{"n_layer": 13, "d_model": 640, "n_experts": 64, "experts_per_token": 8, "d_expert": 64, "d_shared_expert": 0, "activation": "tanh_gelu", "moe_layers": [1, 2, 3, 4, 5, 6, 7, 8, 9, 10, 11, 12], "router_score": "sigmoid", "normalize_top_k": true, "routed_scale": 1.0, "balance_loss": 0.00463, "balance_bias": false, "init_std_router": 0.0295, "lr_router": 0.000864, "n_head": 10, "n_kv_head": 10, "head_dim": 64, "vocab_size": 16384, "norm": "layernorm", "norm_place": "pre", "norm_eps": 1e-06, "positions": "rope", "rope_base": 10000.0, "rope_fraction": 0.25, "qk_norm": true, "attn_scale": 0.125, "tie_embeddings": false, "parallel_block": true, "init": "uniform", "init_std_qkv": 0.0286, "init_std_o": 0.0, "init_std_up": 0.0286, "init_std_down": 0.0, "optimizer": "muon_variant", "lr": 0.0108, "lr_mult_down": 0.7, "beta1": 0.95, "lr_head": 0.00626, "warmup_steps": 50, "schedule": "wsd", "decay_fraction": 0.842, "decay_shape": "sqrt", "final_lr_fraction": 0.1, "batch_tokens": 65536, "seq_len": 1024, "doc_mask": true, "z_loss": 0.0001, "train_tokens": 575800000, "steps": 8787, "dataset": "wikipedia_en"}
Below are experts of layer 5 (counted from 0) of a mixture-of-experts language model. Rows are named router (the router's row for the expert), up (a neuron's input weights, with its number) and show model dimensions 192-255. Each number is 128 + 32 x the weight over its row's rms, rounded and kept within 0 to 255. Numbers have three digits each.
Before each expert's rows: a language model's description of what the expert responds to. This comes from a sample of Wikipedia text that the model never trained on.

# expert 60
Final letter pieces ending names or words (Ooi, Retegui, apiece) and zeros or short cells in football and election tables.
router:138111167144107107174113112199152123185164141209151160163214126125144191146143140090128154128148157200123156096125123109097096120175163127111200128110101131086147185147135152090094076115095140
up0:141151166150084046097135155156100162113133152143127088164106114090139109118107176208074150110148053168104125113148155143118115088091146131082218164184106140120185089128076160144127086120061137
up1:177063116071140122129134088115122168105158168165188138105134116143155142081137129109052134120107075081126074089136092115117156089149130150165113136152114113121153079100143153172112100171126127
up2:118074102106129157079117129088119071063139097099120151167186122145118160108111138133178096103145183084057126124140072108151140131129071146130123109182077168168162111147134176147117156110118142
up3:090160143127115117206141118121094123147139124186165148068146072127133117121142154069124117110107107098168104129179118136058144163147103165055187128137157086100111123164133148193133107183129106
up4:103097113103126172155154159116078136100154161106112109104097122064131158105165067105068139077146129128105161140130173096152089155115125132140173115130144117158187122127169097123159141110129130
up5:172066143124104121135214164091110112111188085137103138137145159209114124169203125154171137096146198085145078151149117166102143134130109101117088178096113174147169154150122125108108116135131110
up6:186090108153164148116139101104144075108097135136200141127143140119128150156131149127215134151100136090095075137064135115123115122066139180119136194154157091114169168144152104127129158091111117
up7:160147117086162150158166108164093160092178110192100170090130119117130109085106102152131144167122162120178104098155141118118106168142150157220172088096142144159108172121086084154162115140160056
up8:183125155141122086209112157119096137229120119102170097095135141159138158119114115181097141075110080127113112125142104123163127145106147047152184094187208106156144111139086148127114131126126154
up9:085166088117098119068115086143150087164181135185078158141104191095087120181120144078130121095123120152130043122130115108162168140180187105184198122140120127137133161121124142068129162124133077
up10:169140105157114136109135125119140133147168131161093122116128164130203077152126094137148099139077151105125104140167140176216165176159093131159199213081183141143186085125156110151178118105108138
up11:145164138158158135128138095136149138155125146082128113155106186113069174138095088181070129156042134154122196172184102108127054102107174156099171153131127075122160184106066100115128165106119061
up12:113126135098119168132088136138149096093140173164081138093173103126187075159126150140141092101133166103131102174096111087137127148116121157039083135138090107159168157118122131091182109106096106
up13:136141092108187133149147129139141165086202127122118083135107124129118140095188081097085138110162148180105124161084109118119188088119151103113098102128088080116189208159094097076103106143134122
up14:135139110101181172109111140127100107130114130192101115169180164183090210127062187127091155115180099123095133163177139109089172085196124144102163125159077076145127149123138084088108117111117084
up15:139100097170140117146084169114105072097147050123194102219210171114107115074117152114197126189096117152139080102186094095136120151137128084160154134179132095153122148081087163125104076114213095
up16:185161143189093111116208108166132148112146096128147153142128107143165150130195130063185121167180121123151150085142117064106178122168174135108106144129075067094192114125109130164091111101093167
up17:085161122133135071107083081116093142087163112117109123093103116146190176096092072141067122140152135085135077174112166155106151137129073129122168083123145155155178121183102136115112162117164107
up18:178093148110112105185157131152137092150119130144117125119114142131104150150116125122095125103200136069156090173127153071162106152190146128126124183140102190107114126202155186143080142100153054
up19:081109148121078134076154146125153097165148106111074107151137136077126083107081081133146150186150167136152094141120156073166128189125146148107151104121182139129104129129134185100145171158160105
up20:180185182173145188137131172106070135178105076120119145202117159129141121139151115118117112079182193174053098151140186099130141162110061116114155153135104106065106105138078238125129072162165086
up21:127121131111119090112097145186144148073117123119124127153169107109109154056168165138126155184130126170094154158101105065109128139175158134107078155162165133039117128157177121116109110107088125
up22:098164207095091140050123109160145181147112122127173145153160198163124065048100123093113151048135119123129140181132133130156137157193109111153117103099127107096176158118110116165110067074101125
up23:071156106143163179139097123117159099121071151119179124096162120132091161108057125086148170105148145134117095122101091051099158116131139100177102089119201148108135126152131113138120143048145132
up24:167113088168109090096127161125159118151177129152092147184115095074100093155128118066181131113118152175158162093146106142102097073148128143124103112118136126137168150180127134162087140133145112
up25:117139124192120193113129139157154164132096123137157113150122095124089131055206156150160092108168141109120094084170113119164139207140146155115116109104068144191201112121130146089056175099124136
up26:129167099088119187110101178127148093139137120118097114182117073084135149145080151120152133119096113165078013107159149095137121114103138117102074143108127154137151165161117178095118107073166125
up27:150138132047113184128152111136172153084154117167167138171122120161190093148102110171139069134159129175167136154124118115117148118138144060080133075113137090132067122110096201147112088182090145
up28:183158134181155144118158156122165159134096088083085119167088101164095136103162102106137157121132136176130159051162147086112157141144131074131176169129160167124144150106141096104105171119095116
up29:162161173127134175139126130145181181136126153084094126125113126109157147122063157159084118134171105157083195134123106147125140162136173132082166116158160131156120086141169091123118130139129174
up30:119159162161124157157134057127167164179218145131102142101138110136126161137105202124174099113153128112168067133141128129183107171096144106135141148142128138101144078144092124119122131130137188
up31:159149202099140145168073102131162143197096141141111188153165130114173109056089127110141164155139131095126092108118203114078085103183113161113161187109118133143120178098085113161157108105120135
up32:120107171134098072141132148126158115206086073114200126183134085143106131108130099149050071088065101152112133093184096146138139125114066123123103178124130097086139141184120187153091125154122118
up33:135072148156118166168156116115108136145073145100094161155159167147107178114133133147134143116138134150098101124128162104143174104158108084071096130106166165102202128117136116142118079116133074
up34:121114140150113162095154153137181145162123086180136110102150102153114170102174150110117146164119099073107112119108060086111101112100195084098196118076165138135147158142128091157182085146093136
up35:146136127145131125143152139194103103095097145126131149133111088174106203177191120135150155133109133151167109087127056154130105069146103161175130144133071176149145184096120115123175094056110101
up36:144146110123121152131132130178110077107106119114074138123110054120155123155095143077088137139122204110164090077180095111144099148135117157159131111122175138135142092056123141092124104087132116
up37:150128138128118082160094106128144139152133132108096101104173172137137132120091117124082145169107190114131136141121080132108126129100149121124125150137134141159084168174161148152108158144177204
up38:120108131124105171137098113141156091173130133125153098162167126126185181147131145100087103087116123056142108123113145183105145141133123144118200073078157116099166149117135103097159148141159128
up39:114106109115131136177139085128145100108121114141111131176180101181123136124059178052131154128082155157151108115120115118145170065131120110122113162134148141089089173105093137152154105132112133
up40:113136114178093126120097111155107137150144126161166139145160146112103115170132148109127116138142129160135107142091096105193147093073109102081164100095112171197091180135146140159092144148127133
up41:115174091127175174101090119160175151116142133104087122108174090121080118107149087132143111077122185158097118165083171122141164102185113099105186072155110162117143154188143164144098165089110115
up42:123069136095112077131166121132113158137157155195119143099105132106122108172142106093168140071172131104118137210146174182113153128116113097138093123095163123126165185125154199115161127153132129
up43:131170125136148115096143116164137093094129130105166111130121141104122068131130089142094131149089136141096158168116128124092119141171073140159161126136213140163108094129155133099185105153185148
up44:119123114103082111192107081131169119132095126124191153130125133106187173131116161137124156136113053143101124039096149157126131121160169136146114135111180107135130105151190184146139166122133175
up45:094085173096121105147082174129122163157184129151141218152096109098104095156098168150095102074140103143098115118140123047186121134122129105109137168159083067146161100123102092140120082095132099
up46:086097123055141156129133135086160105150138124115103177132114136165145129138120108095124107096121135153143094088088136122172168137144114158095081161163119127132125199140138162126113162157179078
up47:122167102087150180084101132110041117130200143092132122155086095152170138198160082150159151099133118149132140075137111100135160158162091092108113091133109106139119190121088148163156105112173106
up48:161162134143195154080089100128176128064138146082170137113124134139144128081089099106118147144097083086079146127110175149107166086143136112152155129109160155107142161136097112039086151146138074
up49:165176095103145119166157092197120080122124117104180147177084144089153195077150072110100089129170092197144119158141129129100143152088146130108123113191132139079118123095101077083118162131127148
up50:105063127088119180107138142092107123142108096134110127142109157082129115154176164165139153147139091126058155100121113099073115124056108141150113111119138105161148122146146128120100129204188091
up51:162133159056133114148144112135163154160185145139127149096168198120162066150116139141062171131123174137080112126178138116159087091151138133092181149104192177096139170070149118120146083111128102
up52:137139173140150118136117164123140161145154120117039127125130172187156163061136181170095110133123148185101126177121143134144119136167103133147142174155056130069097128150151128131087064158059158
up53:158143120087132163141089129147114052084103161133113131125146062097102144127103092078108116101187086110083161115127133188147121115107185033113101130219152123065114092175138095131109151098168142
up54:102088165118102070171143115109084152092136113173111176117100146147152164141082155125115159073064146152132121137103159148165126163091112129100097105151126138136156131189142162168159116065110123
up55:147142114177086097144167138119099143158163106158146142084160156057115129099139081124146149167115167053137104143075182168147165130116115145113117149171120077130126116090149130130094121159164091
up56:170150206123114135079104151115145123106050125102152115138126093066164188143152153108142169122088160129087098151156145111147132123124096105112040145148098129090163111089160149079116140074141145
up57:136173148114178177073070150152178057143118100086143117138143115052062125116083068122094166135107113146138126130086176171066149119195178137123114104119146157123117109102186109152088141101133151
up58:060170144121138116095137133195104138135159128187150093135103115150133139180101116181079143162162205089103099121150127185172090151157102090120075167201164155059116109152061192113116171156139105
up59:113122144120079142145146124164078157130106124194187161127139121104056132081101129091153110097133154173124141073136114154177109110137175148141174130155128161131132120110121103134143117128140135
up60:108105170150119080105160149077135160154155126185101157122137096150107158154113175158133131056153099125126115119114166062151100120115150128093162165131102139128121089131141097099149134049124130
up61:110114120144100073131082130168181104113114168110111147137134124140153160093105127107104128122122176105073099117115164082157074143116129145117138136121142121146095136140166114139153145129112095
up62:092118136089100132184137122133088119116142102142115120182243107109090133170135126142126126117130141108160104125123153144103091145131134110139107098124155097120091208167073157180128136136122050
up63:082115077076102180116088097106116103135159148170061086158131104130114136134138133158185154137125130135096178097124125144083103035148162163078156168104150119175161145118134157054107122167113154

# expert 48
Commas, semicolons and closing punctuation right after a word ending, separating clauses, list items and table column names.
router:159155119153125121175084169157154176150144171152134130145081112132193122048135050186110152161134127098109149080114125175089099137179123127155101120121187084141109164101140087137110110140145244
up0:132151134163171176194092096165150127145123107107180151148153180153062073128165134052117088158125145072159103182127087130100110093172135113148138035101132111132162123104055118124148181100145096
up1:165112097145114154099137127155163101115114099163131115191144159129134125136189159106158105161102108097131142116109077158123096184192168113072075137118103082097124113139101149121112096137138123
up2:100095133159095101105103141114158174124116155127179087103148136088131149127122123138059098101152073103048105105113103165128127139118137145255079117106149097113117102209023148149074136179112167
up3:081176151139065122165153096150108125105175107177164175114121121154150105151117082167084158078074145127113081120088138127108130080119072136090150086132174046132175181175164148149142123084139114
up4:103148161130127107119110120115184132158154107162119094131158110139160119098110129168099159141122121102161187137143134140068154061148111080182122172087144103139099148160146105140164083172152165
up5:140080118107113097134133153137122107119090129134075080124101099124126098128131150188128161146126126126136154125168089100202128086143129078151075152068121093098134068186116029139160067133103154
up6:171124118118178139075155129114171165113110150108098114148084082125153140103119087187123131133129155133082142113132109162074116054153177097170133170162149090155124104123188089179125112102071163
up7:181155117127139140176109099169147116165177129107169105145140145095138135120086062203100139134109150073137142158099078147181096144120139188123156147105166101154126122152136161132187124091145106
up8:113150119101094166099131147067111099101169151135065113128121131114139161152079140110160128178133104115103090141142144183066111138178128092097172060113080120121158161058116129114061110098123115
up9:142137136091151148126110141117147114097164104082113160160147165131159084132138116108104159127164105143131132135137089111162156141145156092162152159083100070105101090167119152124138172160148130
up10:139098117163134077113129127081116165111164134098097142157116111104134121034112108112127126123140098086164226106120122153149109127063158112150109124138182118158162168130107159188156132176097148
up11:148166117201126148171113105088168129037097140081134093139101091158109116124052094219078165151139139137088129123167133052152101132156148167105098198130144101128155157147195137126103151111055118
up12:159114156117159149164139101128063146143102134037151124128086175127166141170103096140095130145127139107076159134134109043086139180123110106168103150149102061125074153155141141109095133145116130
up13:139094151138199137099120156127120103115065133080082143184131106146134188112150138156139152178157135153155164122173109101165124116127082107163130125107128131110124130124135111123090117129123166
up14:131131176064130139062147102137121112111132103113145104139165147148108099135070078126106162127109186121135104172103137174121093179070114155156154042157160123062182155150151134130140174184184127
up15:135167128199195125079114169138135121065126099111096168164089115112123121151131134140149198126119144123186090114082090099133155160150147173101047113174117147097173139106148154113082119118099151
up16:098158164111036138206112147139148116068186111138128098166107126090133106083107108202096154144134124110152186121129184103063113105123174139137091098130133164138119156135144107190058141091119132
up17:145110146145089126126168089083140118066134152120117093186150177144115146123118095131194183113176162136108128111174176140124147097131110140079077119133110133131106125119190149138126170128115096
up18:101108088057129174113150086149134156109190118131127069106187063157111166186139132111171090105175162204175143112132127104115150081122126097102106076165140219135177195106154116111131143151082040
up19:142098112107141128130096147112103133162051133142121096100114141159140128190127140084079168116101103133145153176126132146160112142122101135155107092102155101117111121104155117173114073164171134
up20:128132096106138129167099129158146171092198112127201144142149158116093138113175147156090098168110142102142108161122153140147162148165145135146084156122152134167121105146154114135134100089112089
up21:179129096193091117158132181133104188139077084084113135181099117147081175167180065108112119157195118145052142131137097176059095121151125089095116113142160136106179099186063115180072090168109089
up22:144115163118055080125082149134138126135129083186185165079106167144137147146163104181095149104141182118155102141082079133134119139106152077181182156077174105113098116150133085100208129182100161
up23:164142134144099146176127139153087153076159182143126169174145164062094125126164134109154186126080088144107124109133144163086143169062141152083202182117091105172149178094170128156223142106142173
up24:114140152168082130116165200098110123143147153083079124135103134127162157089119103151114118077146185122083117096136131134096169176110154167094137167119140115143130105154147113092130131137063132
up25:181142163193162137177185117114108181151182145153164098156107129140146122112116133135154101142129116170068130153038135157096132132148173129126127110129111125157093110129057132105116135082147120
up26:169160151119121134155150180089147129070109092137107139133173118169081102136138147132124166132090150127115143123169148135103109117104142107167112117136162139138153104163112172168198113091144061
up27:141171120144112135121127137124112206131179142203162070134149106121125159102194114103154099114135120110106165122080111169080122155175087126093119102168127133151104160120106172113128135189118191
up28:095089145149137157148183121150137109079090200172074120143136128144109139129171108134149121155138151186097075101161125106136138095157088125132112097151086148175169138138143150142088148182076069
up29:105172153107149161113116111183139158098108092177211118102142111140199166138116123107049130084162113106091132150149164124159116120144127065107118132126158146167086085126143175121165077110178095
up30:151115106128111094150079110153132109118103110127142112141137113085222091130126131153162127185174190144179139028135113121147147140148047101116116098076122131129095153090132142102115093095143133
up31:103109196173126179134072128095121145154105083153140146122125169112175092102172132134106081154182162095133137145127106124124133164158164156142106082094111125154125117098085122151152120108116178
up32:113088105108181204123098074109132149128157079121165192102109101130146135112122124122059101113184164153131143106106096160087103146130058112092129134042114154095157090081098148122104168082078147
up33:178102099094091185141085116092100114171184095131059139121155173104144154163087121068114163146127172103135118180090103140093138120117195134136148169072135069140171127151144096203120179100109219
up34:169145083191090091115077131173117177111120107048137172087099154128148146110186136185082109120148053105157148149123105139068109084136163133098124126094100131147104155094146060159142182121122223
up35:105139184077116169104085101160196084092145156126081167174094148097150084089164133140045135089138161165099121120132102141059087105182109162128137114074045128104149150199183112107113121134112134
up36:127143093122155126108195150108126089043118136140129149175174158172082140055122127182116094147079086104099067139141117125117132108092121097117121083136168099131100149174149091146144077128145107
up37:198095140104154106159173155184156121165156138187115088117119128094135120069143175145150124094139151165074185109122101122149130106142092145115149150112122104084179140160147170115149130133138101
up38:182180149124159095080147102150233119103186096164131135171186143185116162099120118132159160100088134108103095092163136140120120139118166077098130156144142141090131147168125154135088205124101139
up39:101139121141109113128136130135184141155141096081109109110079060142126091161088138049130086103111086158045100180147125104131158033102147064177156146089151147174131127153069156200131198129130065
up40:136156135054132190163154134118124102092139162166119094111094157104137201085163108159100116138110142081143219089147076138145147134109143092152102141114135167130133165148076099105076046148159129
up41:120182175143057154136085110185156132126124182123122083111142143165138124065111120109114138104080085152127119097143105166126088156169140085122090147104113104140097139133162110105070088124180150
up42:099123153135137131146093139151125153167154120070162081108122193096151092144211144128138086167124148064097153096100138122022177194151119201120128071142149120177114120095134145198137109160151141
up43:157095107092161139100159131164094142119132099093155073136166094109167102054112086132123148081115079116138122133140157079144076142125113093132101147134096146101163132111131162094078102181176124
up44:216140098139144162123079137103177175100150156125177145100126120110133089083152107138119140155148120149114090183170089162141137140116102148094143110089161153182123097144170132124167119165187159
up45:110175145142092121141161103125184146137189102122108083103192179124176157125107174082122107107135093184134134150141167076126106096085160090130138174145101150105193071146086106117089074155128107
up46:112123145127108185200115118083160176139112053125145148144171103115166151123164100089076122111094093180110117090110127140141112118174134100156180124109151118169127155163083132080121098108128098
up47:092122101095107117111095146123146192145114127124174156154090153133048129126081096128161100132094094171140110090133193114156116128142078165175123143103136096157108127065130122136138150121103132
up48:132122195107128086151125136083132107145100145150074154166116113163102106147123165123133129075112122165172123150176093125117127094086173072129130185187134134042138130129151125117117123153037130
up49:115126144067098223123087158152141202136181133163110087134103153113116081147084080203140102148128140122092080129112144173165170195105120076158132127118142095106147055118083100150132159147135143
up50:121165108074132095175177108114135122179126149159133174120036119125104104187184110159153169115114147122180077084135091199171102109100093106132124155155154124113120109150146154108105153163091148
up51:120146002150146152087150138097150121071167136146061205130089164093123073121145128132087156111157175136131106162160182132166129179078086134122173091131168129121120139166084149148135150109089129
up52:167100141147149056135100111103163108073116123157155157172152157108091171115135126118146137148133110131114112147172094157102164132130116112132090116112098083097144150075117165169082164171134082
up53:131144112121133177110098137151154184088162158117155118097133173124120133078129118157127157097190167068134163121060138172151113147187057115162092101157116183141109138128127064115174081106166103
up54:107149124150148090161077109172158100059080133107114136199146179144154114105178108087115192120036104176120073071121153147085147105110133103129125163128141188131145111125095124123053064102122097
up55:103139134157130116106155145131146146111140055110131139109178101180082160166176076079116126100152120130148080152098062099140136106148128122058141105148118124113121171107129149122093155111108100
up56:141093180156138113165081120144163173137183124135085134120135123126156122119121112122128075139126109129145146187129084158083130086157154134113202158137154155103140178129100107151202111085106127
up57:161174159113150096166141155177134151133151085134125151155118144079103096049090119138172095144092099149166151159100131114111070135112180117189171119140114061115109128185150101127162142107149173
up58:116120165127113128122062160095160078122099130103185120072163164146146073150140168167124131113071121108145083135121090178080090118173129152169085114065123127125169127121132067106168088135099112
up59:143132116183146106098060092194100145137126152196105118122110109187176167165108110156080051157136086121128143169156179168188120024133081098156082126105133167128095154157151146188085106092114216
up60:121048090130097113124122172151096120145128126196137176139163060082130125124101118142150102111183101183197082082070119129194123114150135123102129095155140130143171180095167109126103176166072138
up61:176100165107109081153110116141101124108139050159161058136130094116085172078178153142120128113139127111074105116105090117086100178120095179182128157142145109132124163106151187115154102153144171
up62:081132145177128129092179144064108078142252101083106103099187109083078125105142124100137108147149112154073108124135180116121132076101098145161103073130111071088130150102120205191095089103184050
up63:128076134102125154150134149139120136181096108180081125175113140197110117118103174181130155123108108128164146151122147148151090102076112077119166218126173063061195139153125157196092136124121114

# expert 34
Word pieces inside names and foreign words, e.g. Tend-ulkar, Palest-ine, Fit-ton, plus infobox labels like Coordinates, Type and City.
router:122146127193170105166151074192159118152113133204165185150188073201157130191110110068129125162183177140129098065116117079116117138141196150112114108119144117144153185091076099124045099105090140
up0:036112168109156138122154180116124157127115139105114133131169132148117170127099085084131149099114139130088088089127155132096088109130140101159096130155099109154193144174118108145126183146147127
up1:115146115120183128162105149104146080166194099185117137150168067116115059129118123122128137142164193109132190094169097164126061184142150157081123095142102074129099138151096108133124108141099126
up2:151102126131110156088136119141154099148130156134131166123184156059133145116124087082201154125167147101112140154161075077063151122118080141155108102145088129132141127129075122174083140212141113
up3:133097127132135139097149193144111143139135153207160111083172158156113134137166131149143165147084137084136083147094131149133101107170091150108101157142103120160152206169049072045123098106128108
up4:143221135183120156078150091202134133140123094143143171094120183136158100126132134140089105128108145117107077130188099144171097152108092086178103079169135078102175156126081102157067098127103132
up5:133126130109113145115136071113153150120105091195109175127126124171102074136123162193118201063120159145177148130107105128108148094116175113080113109142109165080168189184082100129114154122192115
up6:108067168107129152114156134137081177109109128161125151122072159190100132161105084120189187190128169179086054124103080125154199111105154161100120141139145155111140105133144129108023177081102126
up7:161139128086116125151155099174138083117118128116170157085133075121118154142146139124134181120133138077163077084131143157094102146095190128160130145136164094160165127128096157086133108101122111
up8:112138096124119143161145194077059128161072131129104140170163178119144044159076117058114134110089138107179112088102140104095162103157088091118175143183123122175180128128143111147109137064099093
up9:138098107116148182148165098093136117153165162158088147114133097179152107080118002105140092135156132099094142152164130096129146163152099179131143091124089146198083128147081091170116084124181109
up10:113140156127102138157140084115136120088080127182173091170205135146111121077125089150094119179154102094141155093095068090131118117111098167121137117161079197123151102168077089163125135051130133
up11:130153155153182117094105195113101170175151098135116124134133135118126120141154145126191127127142045146104169178132138083118114151122135202144115110088137142161175140120146118115149141122088098
up12:151174059151099143118143123156101097146099090196162128152127095136110175121144146101166140154124174112130083077071145119191107190158136124123097147138138153137198086097137114181070067121059125
up13:169086083102151108151184128131140093118085125122141152122085062085184140103098091119123171120120076125207116171120143112096176047151131145156098103187092165120184168182127144137158138073175165
up14:089122143101156161120180095168149153168145089166171131133159104195192153157112118100152115154098148134112090123117174140106155125122168123123118113171070188150077092142143131183065089119079130
up15:098126184141113121114116051204163115175103147076072131142101164154182132121062115095137092120126099165108125111078133089152071111108180149138168187099049184060141105073075090146148116117148133
up16:119167135122113125159124177062142068119079118126161161132148082132101139149131103132093078193134178176080090097100139102144084141091189125149128181113181116121195174158144143097184135068174117
up17:071156107152092085116130149074117128109161154111117148177168114125076197097150088039075131111121158109121100133130135172143141093147143150088109092072130108129148141093056135160104113181160119
up18:153125094142084151148115143115152142097146145109134135065142158122124154153139095168092137066177143110074123164157124138096124181146148202153123091154189156113127108158172091150172128150122090
up19:104191098102173137149134068167143076065168135171170170079126067111077066142131181133077151135149136135090171148116125105125126147101087098154211097136123130131095179159142125107150087158113154
up20:105113173154073124058142147133178114086128133148143180071128124130114121109122077069103201116130070161129128138142131120183131126082142050064175119159066088148149133132101159156153073165161117
up21:127105111168192128133098145050090096106149114188121127108129095131091117098082097091135133162104120044105148096137082136172149123076166148158154091142151089108119129143074087113127138106135080
up22:100146148134169099176113108076124138138158058133197185148169147151123107107172103190112109191152185133172135097075110180173121137082134162131159121121089147112134106054144114136068099111098136
up23:098114156128134127096139128056120090135176063165142105113149099159135108125142155145092103144150160150116110108136200098111165144114133159153164124117165095164143120074102151184102137098158093
up24:090179119155086087157169148097133127076113153128114108121152124103123155146118083048157135146157155112135132070138129154124188131097183120086090080089137084111143125107145155125105139115151098
up25:094116130122117054167117185124132159167090120085117143141113106165045125168130127181133103196128098112101118077157122137150116125078124089131123131152125096173109113113092165121132120147147152
up26:101115080163074143144160114140153112097154158094133181118119136090134155165116154123096134104168214117117101132094111127126153099142108088086078133136163127161096108096141100150051135110162183
up27:125109098134085149145107074119163177113141102159073116171184103150178088147127151137087099100112087164183172140141129104168116151130175106122139091128134074162165159096127054153129170156093096
up28:087119123135123142080103071101115101140139143162093165175117176067129160151077102081097154131119162152105131150130162105119117116114108093153126109083142137087081092116129168149111156109086079
up29:131168113139081147195060140093156131137137143184130178147110135075076161107106123154076150124106157161134125144114096084123141069108073132118147090067130184117061086103166158146123100107100142
up30:135115109192074150133136087065133161190098113180135182170151108130086168136107150154086079120126138145119135082111127103132133114154161160123147108121103131134145088136152113161088103079122167
up31:048126131188160115074122187113093146122154141173135073112101137169162073136169118097107158090172134133097134088129116182081075075153131144165091129159128142107147158109115128133076093130148088
up32:156091114131123118178128158115099109091154178164181178112209110070191095142140107121119131137193162139117142108122077136117126146150156078105113068115206170161101158107089138122097097084153151
up33:131161129119138132155124084144112109163163179169103112126190126108110113136154209099088060148186173080140126148157082087124181102181144154138103155172110120171142139099140123169164137143084138
up34:110165108105191154133095115125181138074109086091170143081220119207116143172058182158141101171127127093157158104165043129174136165200170107129138071128174143141090151111123107115147126142163111
up35:149140144165146094140104142120101134119043145141140165079100132125108158132111080103154183094156103120117164124068152148160150154123080151114087147125146138137120125208111116107119158079147116
up36:138132142118173066137137114114149200167099155148121177173167092127066111150128110036117089089119127100060068076172165094131108107140109148174220131133084171139161106106151086141169220112090129
up37:089174097207137115122129142147124138078125147158139197102109090162165143183164151113143159156152177123146118127146163117151140175111145089101159098075102126184121147163156125088067115100091099
up38:084123084108126120114185168178139068157133094178107151121104150160110154066148104139161122142117194184115046066134071137143130114150191114158118101160058105154171175128129097085155144123120119
up39:177152119130170129145115201161149129088154123122126113068138118086145183138090065122090126148139134138115119097116157154168063108089136120076160178041132052167085117094095083111102090105184163
up40:140106105160110157186102086077149145113133135104159116091104135115149132107133137067147147130103158178114087120195109129127189149110134192160124153087170106129138097149124069122099157162087165
up41:085102173123130119164143152120115136160112145191216173064122037120128173159158135054125177115127144116167166145105134119131095109129102117135137133174163101066148092055091153104084083130134114
up42:167077104149115109111131123156081094106127085165143188165147131134123152173134161124183155099132134117106064071103137113112151122116152110118124180143125137088136156122125108141103134140151122
up43:146201159173148098144084060176128123132145119150170112119126063133132112123055073070132149156132142077167187088135168140072196068178167092110096166128157152101146128121082152125186147169153075
up44:133094131087119121135145080162143092124054161097116158150146074136074084167140113115146166116136157152090117119126063126106090177087155127127145117143160131156128052140128147146100131113145077
up45:144112162108108125129111083100153160175094182081074141113158135129129113182150075060139130157148184110165095115102105116131091134134152100174160141140184113117095132084133149177139122121096098
up46:176114166181120134231130145142097169103111107097163178135152181119135203165145138144117153136161168086129115084180053127163138141110085144150111110164131131115142126151107151162121110104167169
up47:110109099196112097173127129172116076135105123094090155143094098147154131161110109165109087136194183149104188180094094108124152132196126170076156177144069156121104164192119128170100142164113112
up48:177154156132159142128164144164156184148139107145138154140151123149125085124152107075119110117207143137138128104125101083118131149145120116144171084204148113136121136114102127095168081154189094
up49:107143086149150128091136062191121096097155099155190157117136162162142115103158059087138097159088165087166140059119131197074142122134147158147066183109123152110148113158111151194104120182141126
up50:146142127170142142112108172139085129070144093105083131162132097168092143100126123119108091134190122132155162145195111130163114098143125144119124101153136154135097149141187158120121158113086111
up51:165132164133145124139147119196113097125166088137133141131063094163127097119167144135128038139183127178108134152123118102129146137087091132147207091133130132162144106086180161150114119133100159
up52:111077140165131123117085147126102077122140156176153214110171140119170133126211117145134157157107154114083155148073153128094136168130152098120155171173110069124134171135100145165089122106092100
up53:126116081161097093147093106173082114124125114219163121120098130167163111123127084123103135104081127178169120090178121181164119134094123136132158085070117177150144078147097128082126071134133167
up54:120147141085112116107145106166181162091135159110138103115090099122111154042145133154134093117106180094134086128108112057077163154138076134151109075150101050183085108138058105202102128142149145
up55:054185097113107133133075146093128125126085077151107072116119135089169180116138130151106160163133118116141172083105110149109101137148126156145135077059139130145123117156076103119152122153204100
up56:153120201189164126146129128089137136191149115158161140188137098143137119054196141073133163107158091106135123109121166118143135124139101122090092114114150076107162162096138068057124150124159104
up57:143150118121109148139138175166150136107133082103070143128129103157139140076144102112166087113153171102156100142117074137082087194107122129158191129073145161160081113153131131181094115040127138
up58:188139130132133155114140137092162135181090135074108124150167175111130118080078049144134154131170135174075076133111091090141131133053158140148120127115177113136130136179130157060084119067090103
up59:081137147142140121095127120073145116093186084151141171135140130165102147138114090170110115159135137104157146087129120115164159115126085146110091110139055183175101101146144101105174129059163145
up60:090140117094134184138124140110096134077122108146112184166045086149138135142120034108133149184132121124095121153091151104103113117131106101089110107128176136105083184148148162191127126133190166
up61:135165165135187205098104068145171100132169168146141093081153150128112069137099086101100169107101068115200097056181125065187128103117095120171169151120120113213117099122131121063100136191130136
up62:092116164130140153080183109142085117153138146206085094132131118148080093134109117122104098126127126131118092134120198146156167121147159117156132031145145128119180132106116193125137124155113107
up63:127181088141098096173095134175119093128122133140137118179189088170135168148135109159166089133104113153153146125060105160111161136162153126119049135176140108176170086169093145126158063133143123